Experts of a small language model: 8 picks a token.
Below are experts of layer 8 (counted from 0) of a mixture-of-experts language model. Rows are named router (the router's row for the expert), up (a neuron's input weights, with its number), down (a neuron's output weights, with its number) and show model dimensions 0-255. Each number is 128 + 32 x the weight over its row's rms, rounded and kept within 0 to 255.
Before each expert's rows: "comes after" lists some tokens at least twice as common just before its tokens as in all text. This comes from a sample of Wikipedia text that the model never trained on. Tokens count by the router's weight.

# expert 63
comes after: "–", ", ", " in ", "1", "\n", "| "
router [128 103 156 147 129 135  93  79 102 118 112 137  92 149 193 150 120 176  92 175 100 152 151 119 179 151 141 141  80 130  93 103 120 108 141 175 149 127  81 128 146  98 103 108 113 152 172 122 155 109  97 149 170 114 128  59 125 136 145 129 123 120 115 117 134 135 110 127 143 130 123 167  79  68 106 100 130  97 156 155 185 130 102  92 158 105 156  93 141  89 107 183 106 122 117 165 133 136 147 107  62 109 223  98 121 148  99 121 184 136 140 112 119 181 217  85 149 136 154 136 111 120 140 111 123 115  86 144 117  67 106 174  98 109 149 137 140 121 138 120 157 146 147  79 115 129 156 171 142  85 181  88  82 112 225 140 149 106 162  95 117 143 111 117 119 154 110  95  98 123 148 134 121 117 163 134  94  92 135 117 166  86  24 153 120 123 156 102 122 154  86 165 197 124 120 171 190 155 110 148  93 104  88 167 108 150 112 160  76  95 159 108 152  98 125 114 107 160 157 136 140 102  10 209  55 145 123 172 123  76 155 132 158 131  91 134 162 154  72 153 164 157 177 148 177  94 144 161 149 130 118 144 103 173 108 149]
up0 [131 160 148 127 125 128 100 115 123 155 143 100 148 149 150 131  89 132 156 142 140 133 124 128 124 134 153  73 154 151 109 109  99 138 134 144 142 107  85 129 145  88 130  66  73 136 174 109 127 109 178 179  94 146 141 147  99 145 115  54 100  99 135 206 136 148 110 160 143 130 117 104  84 118 108  65 137 134 129 115 142 124 122 132 103  81 207 122 188 150 106 153 152 144 162 127 147 162  85 134 153 127 122  71 133 144 193 199 155  92 174 148 161 118 160  69 149 170 137 133 134 149 143 104 225 132 132 127  75 135 102 123 160 112  72 145 107 120 123 102 129 121 145 155 125  94 132  84 168 119 109  77 130 140 176 125 127  79 153 147 149  85 132 150 104 113 136 113   0 105 168 150 142 124  87  68 103  69 144 118 148 114  40 131 151 113 158 131 175 128  55  95 173 128 102 175 151 137 117 115 136 182  95  66  77 135 193  83 105 117  97 157 148  57 137 135 186 129 134 147 129 130 159 113  79 140 175 105  87  50 106 195 147 146 125  90 110 118 140 127  88 136 168 120 132  90 109 166 114 143 134 133 138 135 190 151]
down0 [ 85 126 120 120 145 144 122 124 133 130 123 147 121 150 141  97 153 162 171 225 136 174 107 211 127  84 114 104 149  89 150 128 168 115 109 128 137 160 105 146 162 150 226 110 107 127 177 127 140 148 122 115 175 165 116 131 118 151 124 168 102 107 187 206 128 140 119 104 138 125 109 114 103 114 130 157 118 126 167 133 119 101  39 172 168 141 121 136  47 103 140 134 189 141 139 218 111  94  98  91 111  98  99  68 173 179 143  41 136  84  82 110  98 119 157 131 155 118 134 173 137 140 112 165  83 153 118 144  94 145 113 129  94 111 137 136 136 156 107 103 133  98 132 110 116  91 106 130 141 146 119 151  99 151  56 176 163  98 129 146 109 104 103 134 202 150 148 129 108  96  75 141 176 121  69 139 110 109 107 172 135 128  82  96 196 138 141 122 132 115 148 177  99 160  78 120 125  99 132 118 153 116 122 126 108 119 137 181 129 168 114 158 108 243 118 126  50  64 169 115 142 151 166 144  94 160 155 152 102  54 129 147 113 155 173 122 170  79 143 121 131 134 120  91  83 169 137 121  86 106  91 157 146 114 123 120]

# expert 55
comes after: "\n", " |", ")", "| ", " |  |", "-"
router [128 108 156 144 123 175 165  61  91 150 112  94 103  91 100 108 125 201  88 193  92 118 142 159 150 101 108 124 127 125 141 183 122 175 152  84 101 146 134 127 100 105 109 167 127 102 140  78 135  99 153 128 114 129 192 170 135 119 101  99 122 175  53  71  48  70 130  73  54 127  99 131 102 111 170 110 104 102 107 119 181 161 147 123  89 209 185  50 102 120 119 208 145 186 186 159 129 118  60 114 133 148 163 137 130 120  90 116 176 158 147 166 155 128 133 101  97 106 154 126 124  88 176 139 171 118 110 138 111 131 117 157 120 106 110 146 104 166 135  67  80 141 138 136 117 178 155  95 127 131 133 136 114 107 148 150 111 120  66 156 130 113  78 125 142 162 153  40 128 122 130 111 145  90 103 159 153 156  95 148  93 146 108 131  86 147 182  99 131  82 122 118 162  99 147 146 133 125 129  88 123 173 132 146  97 107 146 114 142 139 117  97 130 132 132 130 123  95 200 137 169 111  91 153 103 143 130 137 118 139 128 115 139 142 150  92 151 103 113  95  95 201 138 226 102 149 181 144 108 152  71 148 147 146  53 176]
up13 [134  78 139 119 153 171 149  98 111 153 104 112 120  99 181 125 136  90 181 134  95 149 130 112 146 148 214  68 105 121  69  92 131 132 152 103 138 115 186 138 183 119  91 159 157  86 138  86 139  90  49 123 102  45 111 178 148 142 159 150 166  65 110 116 146 127  95  98  96 220 108 183 145 106 192 136 143 147 124 115 138 120 129 131  99 209 134 122 156 148 166 129  89 103 163 178 152 123 134 114 168 123  87 123 155 101 147 154 108  87 120  81  90 167 137 155 112 133 123 125  50 157 125 152 146  47 124 123 102 145 139  44 110 142 148 126 151 132 201 129 118 116 181 107 120 154 109  95 154 157 138 184 139 134 204 144 136 142 114 193 128 164 147 123 190 127 126  72  75  80 149 139  90 142 133 122 130 115 184 138  83  86 152 120 126 131 104 151 147 103 103 133  95 132 118  99  94 116 120 108 100 133 128 121 177 128 180  98 156  74 149 142 169 132 158 118 132 148 113 169 117 120  88  98 155 107 134 151 143 110 129  95 141 149 148 141  99 181 124 189 148 106 175 193 158 160 193 134 128 170 111 142  78 162 103 173]
down13 [149 105  93 157 117 106 124 104 104 134  99 120 131 166 157  62 180 178 158 103 167 167 159  84 133 189 112 157 132  45  71 126 103 150 146 193 103 159 133 109 139 122  68 120 146 132 107 114  91 116 156 134 126 116 111 162 148 111 161 154 104  29 137 115 173 129 114  93  81 110 102 148 183 130 116 139 144 121 137 122 102 102  79  69 146 142  94  82  86  93 120 140 152 147 115  66 109  93 116 109  84 173 155 146  44 146  64  74 106 170 159 182 107 102 109  88  86  90 117  86 107 145 145 101  87 179  79 159 121 172 103  78 109 128 105 139 135  79 176 149 168 103 115 131 148 119  92 119 141 129 116 137  89 170 165  65  79 133  97  93  77 138 165 147 143 143 134  92  87  91 148 143 179 139 123  89 193 124 169 139 102 142 132 145 167 117 115 142 153  75  89 160 135  93 155 109  69 133 126  69  68 129 167 114 102 124 130 148 133 173 117  79 113 106 116  91 126 113 187 104 151 125 138 104 116 123 131  86 170 100 101  79 166 151 152 168 101 106 194 131 102 133  97 121 102 136 147 118 214 144 132 174 152 135 120 127]

# expert 87
comes after: " |", ")", "\n", " |  |", ".", "=="
router [ 90 120 158 165 145 158  98  62  65 152 125 157 104 101  92 141 114 152 123 161 115 169 152 144 169 101 131 141 103 110  96 110  83 114 164 128 153 135 134 135 111  47  66 118 133 142 137  91 122 106 159 149 140 106 213 123 101 157 157 129  72 154  83  95  69 103 141  91 115 122 144 133  89 111 109 126  99 125 177 130 150 150 136 114 115 171 169  94 108  94 127 204 110 191 128 139 138 111  97 110 125 149 137  87 112  98 113  90 253 134 181 197 141 124 159  97 142 154 161 175 157 131 151 139 124 123  79 126 107 104  80 131 151 109 151 144 105 173 164  96 124 127 128 140 118 141  93 132 167 112 105 124  53 121  96 139 116 114 123 153 127  99  96 139 122 109 138  91 150  95 142 122  81 102 118 127 105  38  78 146  59 149  73 145 121 162 213  97 100 137 134 129 184 125 132 220 146 176 124 114 139 138  85 148 109  93 147 136 152 118 163  85 152 107 138 135 100 121 156 112 147 137 132 173 106  88 128 128 109 126  97 167  96 127 121 149 197 129 142 142 103 172 159 224  71 125 158 151 165 130  52 120 106 157  78 108]
up0 [124 104  68 160 131  87  47 133 131 108 127 123 173  88 159 113 151 182 178 144  97 174 134 129 114 121 145  86 145 120 126  89  61 118 152 102 112 142  80 175 149 122  83 209 150 107 111 145 110 190 184 109 153  72 110  97  99 105 196 149  98 112 130 204 102 105 149 133 102 149 120 145  74 151  86 127 115 173 155  89 136 151 118  84  76 157  84 129 180 108 171 162 108 180 131 101 165  69 100 123 134  90 183 133  90  90 167 157 116 136 201  72 130  99 162 118 137 161  95 173 106 114 127 108 107  96 111 119 138 160 161  59 148 111 111 147 125 115 189 137 167 103  94 115 139  88 143 121 150 108  66 193  99 178 144 172 118 102 124 142 118  86 117  70 126 126 115 156 122 158  87 107 102 146 136  81  84 228 108 147 121 100 159 147 124 138 109 156 142 111 132 170 125 120  69 177  82 140 136  99 153 122 111 140 120 133  52 122 174 129 111 165 108 199 117 149 128 135 109 145 128 147 153 136 138 124 107 119 100 156 140 137 135 107 147  73  97 119 142 152 136 112 105 163 124  67  83 160  87 150 110  99 112 127 112 204]
down0 [ 98 189  76  47 113  68 117 170  88 146 129 132 107 112 173 185 101 138 190 104 128 145 163 103 131 143 137 118 113 153  93  59 116 141 153 142 159  94 114 128 105 158 119 128 153 165 139  96 108  93 125 197 141 150  72  92 153 127  91 159 128 128  69 157 134  92 172  96 141 127 115  98 120  45  93 103 105  82  89 131  57 112  91 128  99  89 147  83 141  88  94 133 128  98 158 145 155 167 135  88  88  85 115 123  86 148 148 175 138 169 134 129 152 139 102 160 123 166 120 128 142 144 130 122 116 159  60  63 145 140 110  55  93 151 122 160 108 137  84 149 134 105 155 129 172 142 145 156 134  58 171 119 138 120  93 113 171 140  77  44  79 178 142  96 118 158 116  71  90 182 155 139  62 148  99 143  99 153 156 135 115 152 108 125 105  98 127 138  93 100 150 167 135 135 188 115 159 181 195  72 127 125 132 151 113 107 107 116 172 132 106  71  68 109 150 121 161 141 182  92 106 119  89 129 203  89 169 135 110  95 131 101 186  94 148 126 140  99 106 128 107 161 139 145 172 136 119  90 120 107 184 143 122 145 137 158]

# expert 49
comes after: "\n", "-", "| ", "2", ")", " |"
router [100 148 170 142 171 153 176  52  90 191 137  98  99 134  91 123 100 255  86 188 103 133 148 130 168 124  69 128 141 164 137 185  94 143 141  50 127 133 192 155 154 101 105 145  92 154 141 123 126  98 111 169 149 153 147 174 148 121 118 167 114 128 135  81  68  96 128  97  74 100 109 134 135  99  98 100 118 104  80 120 109 147 156 111  88 146 164  75 103 101  97 153 110 181 111 149 147 140 126 146 140 101 127 101 122 121 120  94 135 127 152 158 137 102 131 151 141 100 115 156 140  65 130 169 104  94 103 199 116  92 150 144 117 131 111  72 119 143 135  92  99 129 149 134 148 174 131 146 148 108 139 115  81 111 110 168 134 165  91 142 111 136 139 170 115 176 139 113 133 171 126 117 127  92 125 172 132 137  99 144 148 122 122 110  69 119 201  63 196  49 120 112 106 103  94 108 137 131 125 127 174 126 101 149  78  96 135 129 165 145 145  67 110 134 105 190 120  92 201 139 182 167  93 113  56 140 117 140 133 113 107 154 159 186  95  31 137 115 160 126 123 208 103 158 100 117 159 138 132  82 143 159 123 116 105 122]
up0 [124 198 121  92 130 109 131  51 148 147 190 139  77 115 168 114  90 129  65 107 119 148 114  95 161 164 112 134 115 167 118 156 126 197 133 152 139 132 144 117 102 100 173 109 135 100 141 139 140 117  70 159 104  40 107 179 116 134 118 172 134 131 128 141 120 157 175 156 105 112 112 123 107 134  63 115 132 129 137  70 112  91 157 181 114 156 171 131 146 150 118 182 150 172 147 177 108 161 154 107 139 113 101 123 135 114 123 110 164  99 175 148 142 121 130  97  54 108  76 113 136 142  76 144  89 110 189  72  55 135 151 147 135 148 119 116 107 142 155 128 135 121 138 189 122  64 165 131 148 132  80 142 131 155 180 150 124 148  70 115 112 123 138 143 113 147  85 138 152 115 130 118 136  98 121 132  99 127 133 156 113  80 163 155 165 159 149 135 195 112 156 149 164 149 175  96  31 152  90 119 156 106 119 165 130 145 134 133 140 183 133 107  58 140 111  81 186 123 181 139 133 107 122 179  90  75  88  99 126  97 107 127 162 106  95  63 163 113 166 161 197 167  66 125  39 157 129 115 202 100 138 109 119 104 175 107]
down0 [128 151 199  70 116  87  84 110  51 182 202  97 126  79 130 143 144 124 117 198  35  90 140 175 125 151  69 185 162 152 141 143 135 162  77 117 148 166 126 132  77 114  94 129 164  82 150 134 115  90 139 130 187 130 176 104 127  70 134 143 119 118 130 100  90 187  82 154  87 139  74 173 113  77 167 128  56 145  97 108 113 163 128 159 161  94 122  99 121 158 110 138 160 122  72 149  91 136 140 128 105 116 100 196 116 129 161 107  76 161 107  92 157 120  98 130 134 160 112  97 126  50 124 142 161 138 111 165 125 119 162 143 125 132  95 152 132 128  78 154 202 133 160 159 122 187  85 137 153 167 120 180  96 134 104  85 113 101 168 165 144 117  82 144 110 188 136 166 105 146 127 174 163  83 117 110  90 123  80 108 131 116 120  96 178 125 154  92 116 164 176 206  96 118 127 109  97 134 106  67 138 187 152 127  68 145 126 154 112 157 116  90 176 123  93 139 172 146  98 111 125  82 143 164 140 121 142 102 151 166 132 141  81 151 117 114 145  99 172 125 124 131  96 148 106 126 118 138  71 142 156 152 153 114 116 119]

# expert 39
comes after: " | ", " ", "| ", "–", "; ", " ("
router [159 122 199 203 140 143 119  94  75 126  83 185 105 138  51 148 134 169 130 163 148 170 161 143 152 153 107 141 114 150 115  96  91 127 169 121 161 101 199 120 117  60 132 145 119 121 131 139 125 110 104 106 112 111 130 135 101 171 170 133 129 166 101 118  91  73 115 129  84 116 157 121 135 228 106 116 118  81 140 157 159 215 208 156  63 143 174 157  83  75 110 147 160 131  74 149  83  67  89 140 101 159 102 106 113  95 142  96 109 138 166 127  73 187 186 156 126  71 114 120 176  82 173 105 165 122 100 182 104 133 132 119 119 100 132 124 172 109 195 117 140 144 125 170  99 131 125 112 160 118 131  74  74 131 184 150  95 154  92 126 104 151  83 141 175 118  87 113 156  94  41 137 148 105  78 131  98 159 134 134 106 128  67 133 117 151 106 113 147 128 107 150 143 149 131 184 124 140 138  98 136 133 136 149 121 148 137 151  75  82  77 144 185 125 148 177 131 133 121 168 119 100  98 108 118 157  92 147 112 102 138 157 126 100 132 142 127  88 144 169 165 106 143 173  87 154  99 162 147 132 157 122 168  86  87  99]
up0 [120 103  76 208 115 156 221 165  92  88 109 118 108 180 144 120 139 128  70 138 155 188 114 170 126 125 150 165 129 110  60  95 127 184 140 107 157 101 177 102 151 114 126 129 118 135 136  93 146 114 126 120 102  77 116 157  74 212 115 132 185 117 116 136 123  85 111 156  99 116 105 174 157 186 132 141 106 109 108 144 117 105 152 169 118 124 140 132  79 182 135 164 153  91 120 130  44 100 113 183 139 137 137 107 199  61  95 129 118 105 121 139  80 135 190 134 134 122 121 110 162 151 163 186  92  97  96 158 139  85 120 113 130  98 134 134 130 115 161 169 106 119  88 187 159 119  78 150 149 114 139 153  69 106 124 153 109 175 152 154 138 125 143 112 122  96 145 126 106 139 132 112 133  78 147 150 133 173 132 144 104 133 116  32  95 180 129 140 106 156 178 129 148 146 129 199 147 141  90 115 190  92 215 119  84  77 132  98 141 100 104 194 178 110 153 124 154 190 116 163 122 144 124 149 117 114 141 169 122 126 100 113 160 115 155  91  77  86 163 127 149 103 183 187  84 135 106 102 141 157  82 111 157 110  90 137]
down0 [129 119 112 145 179 186 149 121 140 101 126 131 174 192 133 139  78 165  94 108  99 135 120 125 128 129 128 122 169  86 132 120 133 166 114  50 168  80 100 116 141  88 110 111 127 126 128 168  47 132 116  83  95 174 134  46  86 123 113 104  86  60 206 110 143 128  72 116 169 146 149 156 158  96 139 165 123  84 154  87 131  75 192 147 132  78 151  62 168 221 111  94  99  34 117 105 138 138 146 138 134 178 176  84 142 166 134  90 114 133 129  96 142 113 118 139 124 174 127 119 148 158 110 111  79 158 135 107 163 209 164 111 122  72 173  96 125 124 150 143 154 158 161 116 122 102 109 130 163  89  80 145 165 131 120 150 125 140 152  78 151 118 121  99 178 121 163 106 171  81 124 147 130  91 154 176 123  93 108 106 164 189 126 148 156 168 108 127 131 114 157 151  64 210 152 172 107 108 114 147 112  99 209  91 143 112 163 162 156 112  92 165 119  95 160 106 135 162 113 178  72 123 157 154 120 137 145 147 135 118 125 154 143 147 118 137 191 127 103 108 123 179 127 117 131 127 147 103 112 151  83 124 120 102 169 151]

# expert 10
comes after: " | ", " ", "| ", "; ", "–", " ("
router [121 127 157 242 152 152 116  90 109 140  85 188 119  91  86 190 178 152 105 155 131 131 140 114 140 109 120 119 127 141 134 190  87  77 151 122 163 105 164  99 101  87 113 165  87  86 176 132 112 159 109 121 131 143 127 109 117 153 180 182 147 177 104  84 110  54 137 116  96 112 100  68 142 209 152  94 134  87 117 124 151 164 187 139 102 152 148 177 117  73 122 177 168 125 105 141 122 123  61 144  98 143 110 150 185 101 119 120  84 167 153 182  72 145 138  74 136  96  48 129 151  87 197 100 124 127  64 165 123 103 116 158 134  61 100 172 122 149 141  96 121 171 102 161 112 120 157 139 129 131 183 105  98  82 145 149 110 122 122 107 185 125 112 138 139  93  46  96  93  97 112 133 178 140  76 140  79 111 111 179  98 144  75 140  98 120 125 126 142 105 149 205 124 172 125 150 107 132 105  98 128 108 116 160 141 128 150 168 138 124 122 202 128 117 144 165 135 105 152 144 105 131 139 112 133 108  75 110 149  78 148 140 147 125  93 127  46 160  92 151 126  91 151 167 129 143 114 129 119 161 115 159 161  99 117 112]
up0 [138 147  79 171 107  91 119  92  61 145  84 192 173 149 102 173  90 130  63 131 103  83 102 123 120  96 154 118 145 112 103 113  86 118 155 141 130  97 134 112  89 128 145 179 190  90 157 158 133 134 163  98 134 162 110 133 150 152 154 114 125 138 126 162 137 138 152 132 186 111 111  82 161 179 157 178 139 175  83 108 131 200 186 133 108  95  65 135 121  98 143 176 157 120 150 106 133 131 142  89  73 143 177 124 140  86 144  95 139 117  86 176  27 127 130 112  92 102 119  93 127 160 129  66 172 191 171 121  88 138 121 110 191 133 136 123 106 119 163 115 145  77 138 112 144 124 188 170 227 159 157 112 102 118  84 144  98 139 134 168 130 118 108 126 140  88 146 183 109 139 159 172 171 131 182 106 148 112 135 196 140  77  49 153 154 121 123  66 153 120 170 148  80 158 135  97  90 197 153 115 125 150 163 169 141 160  93 123 159  79 115 184 127 115 115 178  72  93 134 111 123 106 145 194 146 143 103  75  96 136 123 147 109 127 135  82 119 112 141 122 158 125 133 136 158 168 150 133 135 148 150  96 160 106 105 121]
down0 [160 119 174 126 141 131 118 102 169 122 109 152 113  71 139 161 133 170  92 124 137 159 198  77 122 115 179 126 113 128 138 111 145  91 156 148 141 143 103 135 168 125  97 174 149 159 125 154 107 117 135  56 175 112 166  99 104 142 113 135  86  79 139 128 149 121 149 163 121  79 108 163  86 107 141 105  97  79 163 145 127  98 150 116 157 139 185 135  91 117  88 106  68 189 127  89 168  98 163 121 129 153 147 193 124 155  93 122 132 121  51 129 114 115 136 119 140 132 161  59 118 112 106 159 107 161  83 149 154 144 138 125 138 143  56 132 162 133 162 100  65 167 108 130 130 125  94 164  84 109 164  97 106 140 140 152  50 159 147  95 140  96 154 120 133 223 145 113 146 156 170 170  93 134 164  66 110 153 172 129 102 106  98 106 163 130 135  68 142 112 136 145 180 202  84 122 118 133 125 124 137 228 119 150 134 154 145 127  88 152 115  68  90 101 130 123 154 180 160 111  83 105 113 107 154  86 156  39 109  85 100 214 115 132 178 159 159 110 114 101 128 107 137  67 123  90 121 181  99 147 118 141 169 130  71  99]

# expert 98
comes after: "\n", "-", "- C", "- N", "2", "- P"
router [147 123 154 119 156 175 179  65 125 126 122  54  55  94 121 152 142 233 100 111 169 109 156 106 147 107 100 118 111 146 108 147 108 123 157  80  82 110 155 152 139 105 106 152 117 116 104 136 155 107 162 125 114 133 128 169 132 126 106 166 140 192 113 108 111 111 151  87  89 158  98 108 151 156 136 181 137 121  64 101 148 131 132 119 109 166 156  51 126  97  92 165 105 153 153 104 135 140  85 155 154 100 151 135 170 163  90 114 113 151 125 144 135 147 139  87  84  59 145 143 149  31 186 137 139  81 120 181 115 132 149 150 105  75  69  90 139 153 148  83  93 162 126 133 122 168 147 122 135 134 175  96  96 117 159 178  80 165  96 134 152 130 145 121 113 176 118  63 156 104 131 107 161  84 109 190 137 191 128 143 153 117  82 100  65 124 129 103 153  74 125 106 153  67 118 111 140 107 102 129 141 125 144 112  88 124 137  67 143 156 152  78 127 166 162 177 152 109 177 153 161 141  88 151  82 129 156 158 108 152 124 123 135 149 111  60 116 140 116 153  83 199 119 203  81 143 202 185 127 118 123 122 133 139  81 161]
up0 [113 183 165  98 133 155 165  96  97 186 134 136  70 112 160  86 178 142 158 159 124 141 142 142 138 185 166 175 169  81 167 134 142 131 137 128 126 130 125 136  91 155 160 131  89 103 124 148 126  78 113 129 134 157 137 174  97 198 106 109 129 182 140 130 156 165 144 165 153 165 127  95 164 200 127 149 191 132  62  86 136 146 144 171 134 145 142 153 156 100 124 128 103 111 126  44 127 111  98 125 131 196 147 167 149 112 193  73 130 145  63 118  66 126 193 107 119 171  88 112 106 109 173 136 127 132  74  67 106 161 214 175  98 130 127 115 171 180 107  85  76 151 109 117  92 123 113 189 148 130 155 158  83 156 159 102 154 120 114 163 107  55 151  99 120 119 100 120 105  97 141 140 174 166 148  83 153 121 165 155 129 185 118  91  96  90 127 122 137 151 155 158 107  77 136 164 125 104 105 111 136 116 159 102 200 119 130 102 158  57 134 125  98 148 140 160 103 104 155 155 139 146 110 136 104 140 140 145  76 147 130 105 137 112 172  68 156  61  90 168 151  99 122 125 175 150 159 153 172 104 113 129  87 146 106  66]
down0 [129  42 134 160 142 129 106 154  88  87 187 112 114 110 133  44 154 157 124 159 111 141 166 150 138  96 169 160 134 121  81 176  60 139 153 154 102 118 127 177 120 161 158  76 101 174 164 153  80 128  85 131 186 103 116 161 103 109 177 177 136  62 165 110 142 151 115 136 116 151 102  94 120  92 104 132 166 126 173 165 130  93  53  83 133 211 101 194 145  91 105 139 150 118 101 133  87 129 114  81 109  47 147 168 133 109 101 147  91 113  88 137 113  99 120 223 129 109 129 135 146 113 134 119 200  76 177 145 137 159 136 120 107 127 130 177 114 144  78 120 153  66 115 106 106 103 110 142 135  91 105 117 118 123 195 191 112 107 118 125 122 140 104 106 134 189 144 144 126 145  97 126 147  57 157 182  89 130 124 139 136 216 127  92 105 133 123 116 127 130 151 154 109 139  77  83 104 122 130 179 162 133 131  73 126  88 119 157 148 109 135 118  65 135 125 120 127  91 152 136 134 116 107 137 131 132 115 184  95 193 118 124 147  80 127 114 151 143  96  55 142  96 148 162 112 166  97 175 141 151 154  86 112 153 164  93]

# expert 109
comes after: " |", "\n", ")", ".", " |  |", "=="
router [144 103 166 177 141 157 179  71 103 136 103 158 120 100 142 171 139 162 142 125 124 138 164 116 124 130  99 154  98  95 120 129 101 115 160 109 131 118 149 155 108 111 142 136 110 139 156 127 101  90 163 197 131 128 136  78 143 163 117 103 123 174  92 105  81 118 189  52 128  94  86 141  83 134 157 144 120 137 117 142 239 154 170 108 104 167 166 124 109 120 154 171 111 158 217 109 123  91 117 107  90  72 117 130 115  94 114 142 231 125 137 140 159 148 171 153 115 151 156 165 110  92 127 126 130 135  93 135  89 108 101 134 139 140 103 168 112 172 125  94 114 151 121 112 134 143 110 177 191 103 158 109 113  99 115 179 115 105 117  87 142 122 101  97 117 141 151 134 124  97 141 127  74  77  67 155 125 105 142 130  79 179 128 148 137 128 220  43  93  86 101 136 149 173 110 142 146 222 124 148  94 135  91 218  82  60 152 153 141 128 121  95 161 140 115 127 132 157 189 128 157 100  96 184  96  84 147 148 101 130 142 123 125 141 123 108 192 125 141  78 130 123 176 185 177 135 159 105 127 131 129  89 158 174  81 156]
up0 [170  67  85 121 123  72  86  97 151 164 166 153 149 107 136 148 119 156  91 144 117 157 194 104  63 109 140 110 132 102  76 166 110  99 197 169 126 166 101  92 128 156 141 137 110  90 154 164 101 150  73 146 133 141 176  72  79  76  98  98  93 153 125 163 172 119 178  96 127 114 126 164 145 159 144 137 159 162 182 103 183 131 140 118  93 136  85  73 166  83 137 118 107 119 165 101 108  95  80 125 106  77 162  96 116 103 100 107 125 116  63 136 152 104  99 165 181 122  70  87 126  88 102 185  80 159 168  76 153 138  97 147 136 167 206 192 128 157 134 148 166 156 135 114 138 143 105 115 162  94 148 140  81 134 122 131 145 140  81 102 154 176 139 116 104 155 139 160 131 123 211 195 179 118 126 145 106 150 131 157 122  86 115 127 128 155 143 133 118  91 143 142 163 152 138 127 158 130 107 123 158 175 155 143  82 115 115 163 182 113 158  67 130 108  93 157 139 138 197 152 155 179  48 113 105 135 183 131 130 112 155 145 120  61 137 164 133 114 166  90 125 127 150 136  98  52 166 134 105 114 154 117 115 160 174  97]
down0 [144 146 131 136  74 157 165 140 119 160 150 110 134  74 129 159  70  75 159 121 155  61 111 153 130 152 109 130 199  91 104 123 179 179 150 161 169  99 182 211 167 168 160 131 136 173 150  73 109 169 144 176 131  74 157 134 233  98 167 140 116 185 101 116  98  85 112 162 169 134 110 106 152 108 172 124 147 117 169  59 126 174 166 148 137 135  96  85 122 164 113 125 229 176 122 149  46 145 108 134 138 106 176 112  65 147 111 143 131 134 116 101  81 118 116 132 163 125 171 177 133 169 147 112 131 145 105 121 109 156 113 106  87 115 120 144  54 125 175  86 122 116 101 148 138 175 127  83 124 158 131 172 185 138 115 108 128 146 140 115 120 169 140  92 119 122 151 101 115 141 116 147 112  70 156 108 141 126  79 130 147 134 138 104 163 131 151 164 134  93 156 126 142  85 133 114 100 147 136  99 182 146 161 121  86 140 172 115 171 164  71 116 166 121 138 187  93 167 132  97  94 122 181 173 136 162 113 106 110 132 108 129 135 144 103 150 134 121 150 104 133  89 158 124  97 180 123 131 179 171  59 169  62 105  96 158]

# expert 99
comes after: " | ", ".", " ", ",", "°", "′"
router [142 143 194 184 154 152  97  72 107 163  62  72  91 142  92 106 172 168 127 137 133 133 112  99 150 137 123 149 159 137 139 196  84 121 129  92 155 111 145 118  75  21 114 138 101 101 110 180  80  87 102  71 173 164 160 125 130 126 157 135 111 130  75  74 120  96  74 100 127 101  93 132 226 148 118 113  91 110 121 103  90 164 135 135 112 145 168 121 113  84 113 126 136 128 123 107 126 156  88 198 151 111  71 157 146 114 158 134 127 187 107 165  78 112 170  96 119 150  82 155 151  77 177 137 109  84  94 152 124 121 120 135 109 110 112 122 128 123 204 151 156 157 152 146 133 126 156 128 164 129 124 134  70 154 138 114  90 137 130  91 144 165 161 167 155  43  71 124 117 138 110 111 143 174 106 198 121 137  77 173  82 175 151 171 137 107 132 124 190 121 173 161  93 139  99 157 130 184  64 105 180 130 156 135 129 116 152 133 176 166  64  96 119 147 178 178 136 112 151  90 123 143 134 135  70 127  91 164 126 140 156 165 134 131 121  90 109  98 139 195 107 136 115 155 141 154 135 140 169 136  89 146 126 108 111 110]
up0 [ 95 149 118 185 107  95 104 136 102 130  71 158 121 129 178 109 122 114  96 115 188 114  97 143 196 115 130 143 135 138 148 171 174 125 120 125  75 138 140 107 122  21 160 105 160 130 108 130 152  63 155  58 174 149 112 105  75  99  95 119 139 141  35 128  94  98 104 100 136 148  75 104 158 106 118 144 129  90 116 145 146 175 180  82 194 106 178 130 136 113 173  83 152 112 157 129 106 160 146 136  83 147  68 113 133  90 147 146 117 143 146 129  60 121 151 116 138 126  85 125  49 112 150 117 119 127 117 106  94 119 146 169  85 133 166 100 153 152 211  97 178 168 169 124  70 132 120 103 131 139 138 127  75 175 136 160 120 124  86 169 127 149 120 183  96 100  90  88  99 166  87 114 145 181 128  75 155 130 128 110  59 126 149 127 160 130 125 150 196 138 173 193 167 134  98 149 128 132 104 102 127 107 160 140 126  60 109 156 160 118 157 120 139 105 124 134 135 139 124 136 139 101 191 133 158 201  89 135  85 114 146 135 140 147 152 135 163 107  93 179 119 137 180 107 176 141 165 172 163 139 122  53 167 134 110 113]
down0 [140 152 144 147 140 152 189 112 128 115 117 140  91 116 103 170 142 184 155 143 156 152  86 164  61 168 171 109 122 152  98 184 137  80 117 103 156  74 171 139  88  77 136 127 107 125  97 152 114 153 125  59 120  63 105 157 183 102  61 159  51 159  98 125 120  25 157 107 149 110 102 120 182 135 145 145 101 181  98 119 108 139 124 115 144 182 143 129  71 153 146  65 154 137  50 133  75 136 132 100 164 150  81 140 147 114 107 154  41 112  78 132  67 130 175 131 104 147 134 166 110 145 104 130 109 141  96 132 139 113 102 134  68 159 119 208 129 144 120 101 119 147 156 152 121 102 102 102 102 111 124 135 140  95 145 135 124 152 143 108 117 123  91 141 185 121 137 128 177 144 115  90 161 120 154 156 202 135 118 170  84 151 160 119 182 117  74 103 145  65 129  88 141 158 124 169  86 119 142 118 105 152 156 136 118  68 144 132 139 103 132 157 151  82 166 167 137 142 126 107 141 106 134 128 173 159 146 119 116 153  90 205 143  98 125 147 156  82  98 186 204 118  96 147 116 110 126 216 155 137 122 133 139 159 170 140]